{
  "n_layer": 20,
  "d_model": 160,
  "n_experts": 24,
  "experts_per_token": 1,
  "d_expert": 192,
  "d_shared_expert": 0,
  "activation": "swiglu",
  "moe_layers": [1, 2, 3, 4, 5, 6, 7, 8, 9, 10, 11, 12, 13, 14, 15, 16, 17, 18, 19],
  "router_score": "softmax",
  "normalize_top_k": false,
  "routed_scale": 1.0,
  "balance_loss": 0.00241,
  "balance_bias": false,
  "init_std_router": 0.00957,
  "lr_router": 0.00077,
  "vocab_size": 2031,
  "norm": "rmsnorm",
  "norm_eps": 1e-05,
  "tie_embeddings": false,
  "optimizer": "soap_variant",
  "lr": 0.0075,
  "batch_tokens": 65536,
  "seq_len": 1024,
  "train_tokens": 304500000,
  "steps": 4647,
  "dataset": "wikipedia_en"
}
Below are experts of layer 7 (counted from 0) of a mixture-of-experts language model. Rows are named router (the router's row for the expert), gate (a neuron's input weights, with its number), up (a neuron's input weights, with its number) and show model dimensions 80-159. Each number is 50 + 10 x the weight over its row's rms, rounded and kept within 0 to 99.
Before each expert's rows: "comes after" lists some tokens at least twice as common just before its tokens as in all text; "gets" lists some tokens that make up at least twice as much of what it gets as of all text. This comes from a sample of Wikipedia text that the model never trained on. Tokens count by the router's weight.

# expert 8
comes after: "0", ")", " ", "%", "3", "4"
gets: " |", ";", ")", " team", " pr", " which"
router:50 56 47 50 42 43 43 42 57 47 65 46 62 53 48 58 39 52 54 58 39 47 45 67 60 44 47 40 49 47 50 58 71 34 59 55 63 42 31 34 40 53 48 43 52 67 47 54 43 57 38 40 53 51 54 33 34 65 62 51 49 32 39 60 40 53 43 63 53 60 39 53 50 40 52 47 60 54 61 56
gate0:37 65 44 67 49 48 48 31 47 49 33 39 52 52 42 66 52 47 50 59 58 48 49 50 25 57 46 44 50 48 35 39 56 62 52 56 77 73 67 32 63 60 40 44 53 52 51 64 52 37 52 64 61 43 63 42 40 50 56 50 55 61 40 48 33 60 33 56 57 59 39 49 62 48 44 51 54 50 44 55
up0:42 56 44 46 56 53 51 45 53 64 47 45 52 58 45 28 59 37 58 49 52 51 48 59 43 51 41 64 41 48 61 51 46 51 44 47 63 38 45 58 58 42 59 42 54 39 61 50 43 60 30 67 62 52 36 46 46 56 37 57 38 38 64 65 47 46 40 69 41 50 48 26 47 51 41 36 51 46 42 52
gate1:30 46 52 42 67 58 59 51 26 51 42 44 47 53 56 52 50 49 47 44 44 57 43 59 47 38 44 48 52 63 62 63 47 49 51 61 65 58 64 64 42 68 59 68 61 40 60 59 44 49 48 50 49 59 62 46 33 58 57 60 26 38 64 48 47 64 53 40 53 57 64 55 51 56 65 55 29 45 59 65
up1:48 65 60 52 22 53 39 41 34 53 39 45 49 54 38 56 53 43 54 54 34 61 45 53 62 63 57 45 38 44 35 65 48 60 61 51 71 45 40 53 45 77 39 55 43 43 61 53 47 35 23 52 41 60 40 39 49 45 51 40 50 63 62 48 55 66 68 36 58 31 45 54 52 36 67 48 54 30 52 63
gate2:34 46 53 44 45 58 42 44 54 38 49 39 55 51 49 50 50 38 57 47 39 53 49 53 70 54 51 61 57 56 28 44 49 45 44 57 64 37 45 46 42 52 39 57 50 45 45 41 48 55 58 49 51 55 38 45 44 45 46 27 46 48 62 59 57 32 62 42 54 61 66 64 22 59 49 55 37 57 50 60
up2:59 36 24 52 61 48 54 65 50 37 41 40 47 50 46 57 42 30 51 47 41 57 52 39 56 49 54 65 39 43 39 52 40 50 57 58 56 56 47 60 39 47 41 57 49 42 51 55 38 54 39 27 67 62 50 48 40 69 55 35 49 59 41 70 45 57 57 55 44 61 47 58 28 47 40 48 56 40 43 62
gate3:49 66 64 63 59 48 65 46 63 60 65 50 38 40 42 61 52 73 47 28 38 49 47 34 39 54 61 56 38 55 43 55 60 45 50 57 36 44 46 35 58 50 62 61 58 48 25 29 48 64 39 48 54 39 44 59 53 52 71 43 38 31 46 59 55 52 53 66 52 49 57 43 52 41 48 57 29 56 62 52
up3:50 45 51 45 35 48 44 60 58 61 45 67 51 62 52 66 55 36 32 45 41 47 43 43 71 54 45 56 41 50 49 39 48 44 50 72 39 55 44 54 67 61 36 55 52 54 44 34 57 58 51 58 34 59 58 46 46 63 55 60 63 56 64 59 58 36 64 47 44 55 61 70 57 73 56 58 63 52 54 59
gate4:37 51 45 29 48 59 50 48 55 53 48 37 47 61 20 48 48 48 37 30 38 40 42 53 38 62 67 27 67 55 52 72 51 48 43 54 53 46 53 48 51 67 49 44 43 41 48 36 46 35 48 44 67 46 40 38 67 50 53 42 58 42 36 56 67 50 50 48 45 58 63 56 28 65 49 55 48 53 59 39
up4:48 60 41 60 48 40 42 48 38 29 45 27 57 47 44 41 56 53 54 66 30 59 50 51 42 62 55 42 45 43 61 49 29 55 53 52 64 53 55 48 64 55 64 54 66 48 56 54 66 42 48 41 39 73 59 59 63 60 58 49 35 49 34 47 77 60 29 54 58 39 44 48 49 50 46 48 39 65 43 55
gate5:40 47 50 34 44 51 52 48 51 61 67 64 58 68 47 64 21 59 44 47 62 35 51 57 54 51 65 59 43 42 28 52 48 47 56 33 52 63 56 56 50 33 48 57 69 45 57 58 50 36 53 50 49 36 58 61 44 45 69 48 73 35 50 46 56 69 60 48 64 58 44 46 56 39 49 49 41 55 47 40
up5:63 54 45 44 37 44 49 51 46 48 22 43 49 55 64 35 64 62 43 25 55 61 50 62 54 53 61 48 53 53 48 63 45 66 50 43 58 54 46 36 37 36 46 59 39 43 28 62 41 36 53 42 47 53 39 33 46 52 53 42 28 56 47 42 28 53 48 58 52 41 54 59 40 71 66 47 64 43 55 54

# expert 6
comes after: " |", ":", "s", ";", "6", "4"
gets: ":", " –", " —", "/", ".", " -"
router:62 42 43 42 35 30 32 68 52 36 56 56 69 58 56 42 48 48 47 47 59 58 51 35 61 64 46 46 43 47 67 53 60 38 53 67 40 71 35 47 46 61 57 28 63 36 52 55 55 60 39 64 48 55 54 48 48 68 44 82 61 58 49 49 56 59 52 61 47 60 41 36 51 60 49 50 54 56 41 69
gate0:53 46 47 36 60 52 45 52 46 54 66 49 36 58 52 69 55 70 60 73 70 47 53 61 48 54 51 52 44 55 51 51 39 40 53 53 39 61 59 48 54 48 42 58 51 42 66 72 53 39 39 50 46 59 41 53 59 44 46 49 54 57 46 41 43 46 55 58 51 41 50 43 56 44 51 58 41 60 40 69
up0:64 54 53 41 41 53 50 57 43 67 52 50 40 36 59 63 51 55 54 51 44 43 62 60 24 55 46 46 50 47 53 44 65 45 56 39 32 51 52 41 48 58 49 58 65 55 54 57 46 35 61 52 56 54 37 34 67 50 46 49 59 74 53 54 60 53 57 65 54 39 46 45 51 32 59 43 53 58 38 65
gate1:63 48 34 43 58 49 33 66 30 45 37 42 37 55 52 42 57 56 34 36 58 45 53 46 45 53 40 50 45 69 54 47 49 52 73 54 50 40 52 42 39 39 44 35 49 42 42 45 58 57 45 58 46 61 64 60 37 54 37 50 38 53 46 69 51 44 41 51 40 44 43 86 47 61 42 49 49 38 44 53
up1:43 55 46 53 56 54 54 51 61 37 60 44 52 59 65 55 42 45 58 31 63 37 52 46 46 50 61 44 49 46 43 46 51 57 39 58 39 57 57 44 38 32 60 39 67 48 57 31 37 47 55 64 54 57 37 47 34 47 45 46 43 59 41 43 41 29 40 77 40 34 58 70 46 50 47 56 56 45 64 62
gate2:46 53 34 39 54 28 54 42 51 63 60 69 55 41 65 45 49 45 53 50 36 56 57 38 72 52 48 57 49 42 60 52 49 46 57 55 34 51 63 42 67 51 48 62 55 42 52 43 41 55 46 59 59 56 47 55 42 42 41 55 44 54 49 34 43 66 66 50 64 42 47 47 48 46 55 54 34 46 45 48
up2:51 49 55 55 57 43 29 64 53 52 56 49 31 35 38 45 58 51 51 41 78 43 42 68 55 58 49 58 50 45 56 47 43 51 47 51 33 63 55 52 35 46 43 51 48 49 46 57 41 32 29 51 62 49 43 53 47 63 54 61 35 58 62 62 56 37 59 37 50 57 59 53 50 31 46 62 66 57 61 45
gate3:52 53 42 41 53 46 36 63 45 57 60 36 55 51 40 55 45 50 63 46 48 54 53 44 43 46 41 55 52 44 45 37 50 40 51 37 51 62 37 46 69 49 57 63 45 43 62 86 59 63 64 45 46 58 51 41 37 34 20 52 48 52 44 58 54 65 57 44 55 49 35 46 64 62 51 26 44 50 48 54
up3:64 41 33 35 54 55 43 44 45 52 46 54 40 68 42 31 51 46 44 62 39 42 74 53 58 52 50 43 57 76 47 54 72 40 46 44 39 50 45 47 31 49 53 71 63 49 47 37 67 47 51 43 52 61 55 58 22 36 59 43 53 40 73 59 49 42 48 48 43 50 41 45 48 38 70 40 48 31 35 51
gate4:46 51 38 59 46 53 42 67 55 62 60 54 46 29 47 46 35 52 30 29 42 36 49 64 61 43 57 60 28 50 30 63 55 67 46 57 44 55 67 44 44 58 57 55 59 39 41 52 57 48 46 29 38 37 67 63 57 70 56 46 40 44 45 63 53 44 66 67 41 53 57 40 63 73 53 50 48 42 36 36
up4:53 57 39 49 39 53 51 49 45 67 53 49 74 41 41 52 38 53 61 48 59 68 45 40 51 77 52 45 43 44 54 44 52 57 37 59 45 38 52 56 52 52 55 47 56 50 47 62 37 55 50 35 41 38 33 64 38 59 70 42 61 58 40 59 41 45 53 66 44 54 46 32 61 41 58 61 78 51 53 45
gate5:40 63 63 73 49 53 53 59 56 53 53 58 66 42 58 58 45 62 25 46 64 58 52 51 56 52 57 42 46 55 36 56 44 52 53 35 47 46 41 44 39 59 51 63 49 52 29 52 59 55 49 54 46 55 57 66 54 47 63 46 49 44 39 46 61 65 65 43 44 56 40 54 40 39 48 63 44 52 35 36
up5:53 51 49 47 57 52 53 52 33 51 34 54 57 40 30 64 36 59 44 60 49 58 67 55 58 48 33 44 59 37 49 38 38 41 45 56 60 57 59 52 47 44 41 69 35 56 45 33 41 39 46 58 49 53 56 55 37 38 50 67 36 48 68 46 49 43 46 53 45 63 58 48 60 69 44 23 62 38 65 43

# expert 10
comes after: " ", "9", "0", "1", "2", " ("
gets: "1", "0", "9", "2", "8", "7"
router:42 40 36 59 56 37 56 45 32 49 51 45 40 40 54 56 55 40 47 36 54 59 66 42 52 38 45 54 50 60 49 39 66 48 57 61 40 43 46 65 74 52 59 55 40 53 23 61 39 69 50 42 55 55 63 40 68 47 56 35 53 40 35 36 43 66 61 33 54 44 54 66 44 44 57 44 31 51 48 48
gate0:50 52 60 29 41 53 57 68 39 51 58 34 60 33 33 32 60 53 67 45 41 48 30 49 60 34 51 32 55 49 35 53 68 34 65 61 31 46 38 49 29 55 61 50 63 57 48 44 58 51 43 61 38 46 28 50 49 50 50 48 51 43 63 29 51 37 39 47 71 36 44 45 60 59 37 60 44 54 50 41
up0:60 58 50 18 35 51 43 39 61 61 48 59 55 31 55 45 46 37 48 35 45 42 59 61 38 69 56 55 47 52 49 52 49 42 38 43 45 48 45 34 67 43 52 49 44 59 51 55 48 48 47 40 38 43 52 40 37 32 55 46 57 48 45 56 43 62 46 43 69 47 59 50 50 55 49 44 53 44 43 60
gate1:67 35 46 56 40 50 35 52 58 36 54 36 43 51 71 51 45 75 46 61 58 53 43 44 56 49 51 59 50 80 58 38 38 38 69 50 49 58 56 51 54 43 45 61 41 31 29 43 44 62 37 37 57 46 30 56 49 49 43 38 56 41 56 53 72 53 35 54 42 63 49 52 51 54 68 35 30 35 54 35
up1:54 47 47 48 60 45 48 43 51 58 65 36 23 45 50 38 49 62 42 43 41 47 53 44 55 43 37 51 43 36 59 51 45 61 50 39 52 39 49 45 59 44 74 41 50 68 55 53 48 53 50 67 44 60 58 55 63 57 44 62 29 52 53 46 46 73 61 48 49 44 74 50 60 32 54 52 50 42 46 65
gate2:71 35 64 44 59 58 48 50 40 68 51 50 64 37 65 65 69 41 58 46 32 52 62 40 59 43 67 62 44 53 44 69 54 57 37 57 60 51 47 48 64 45 65 58 52 53 59 47 23 51 48 36 61 46 44 50 43 42 48 60 42 35 45 63 54 42 51 62 71 46 51 60 54 59 40 63 54 62 51 39
up2:45 54 59 56 28 61 59 42 66 38 28 46 28 76 59 47 51 46 62 48 59 47 52 49 57 45 44 41 49 62 60 60 53 46 61 51 60 56 59 42 49 61 46 51 47 48 41 58 44 59 36 53 39 47 42 42 55 38 67 56 39 40 66 54 56 56 49 43 56 71 60 69 66 56 70 51 49 66 62 57
gate3:69 42 55 48 73 47 65 53 53 53 55 37 50 61 45 51 63 55 50 56 78 47 42 40 37 57 55 55 60 49 62 47 44 40 51 53 48 61 44 45 45 52 62 44 41 33 42 62 42 46 55 66 50 54 47 49 37 55 61 30 48 44 24 49 52 28 69 41 64 56 47 48 46 45 43 61 39 54 51 54
up3:48 62 59 55 57 28 52 60 67 48 44 42 53 34 58 39 37 45 63 52 44 45 53 55 49 72 36 58 53 61 59 39 61 34 55 47 59 62 47 63 50 68 60 45 44 60 35 69 55 50 41 48 46 71 42 53 53 54 49 53 47 38 54 66 52 53 64 57 57 52 59 57 46 44 45 61 49 57 41 55
gate4:51 63 50 50 47 34 48 51 50 51 55 35 55 47 45 53 63 48 45 61 53 40 55 40 58 50 64 75 51 54 46 61 37 50 46 61 35 58 50 64 50 47 40 44 53 42 33 58 53 57 57 65 52 59 63 40 62 29 45 43 36 53 51 49 38 51 46 49 47 49 42 57 69 31 48 46 39 28 52 62
up4:50 48 63 43 52 58 47 43 63 53 52 35 36 73 41 46 44 43 42 57 51 54 38 48 39 37 57 56 41 52 64 55 40 55 40 55 54 42 61 39 57 67 77 48 40 55 44 36 58 63 43 48 52 54 32 51 59 58 57 61 68 71 52 50 52 54 36 38 50 50 44 49 44 51 53 58 75 69 73 47
gate5:46 55 50 62 56 52 54 45 68 50 62 26 62 44 49 64 56 35 62 28 48 65 69 62 42 29 39 53 60 34 69 49 56 39 45 67 42 49 43 43 60 41 40 53 51 41 56 52 51 35 60 48 54 59 51 50 60 51 51 42 54 40 69 43 62 30 53 50 47 54 53 43 58 60 37 33 34 58 56 62
up5:47 67 51 61 45 36 46 35 45 35 56 59 52 61 62 59 57 55 45 45 57 55 41 62 60 22 44 55 55 58 55 61 48 52 16 39 45 71 50 51 45 24 53 32 33 36 53 45 35 53 50 44 45 36 55 41 31 43 45 67 38 52 57 60 63 62 44 57 42 40 53 44 38 59 37 52 62 59 60 54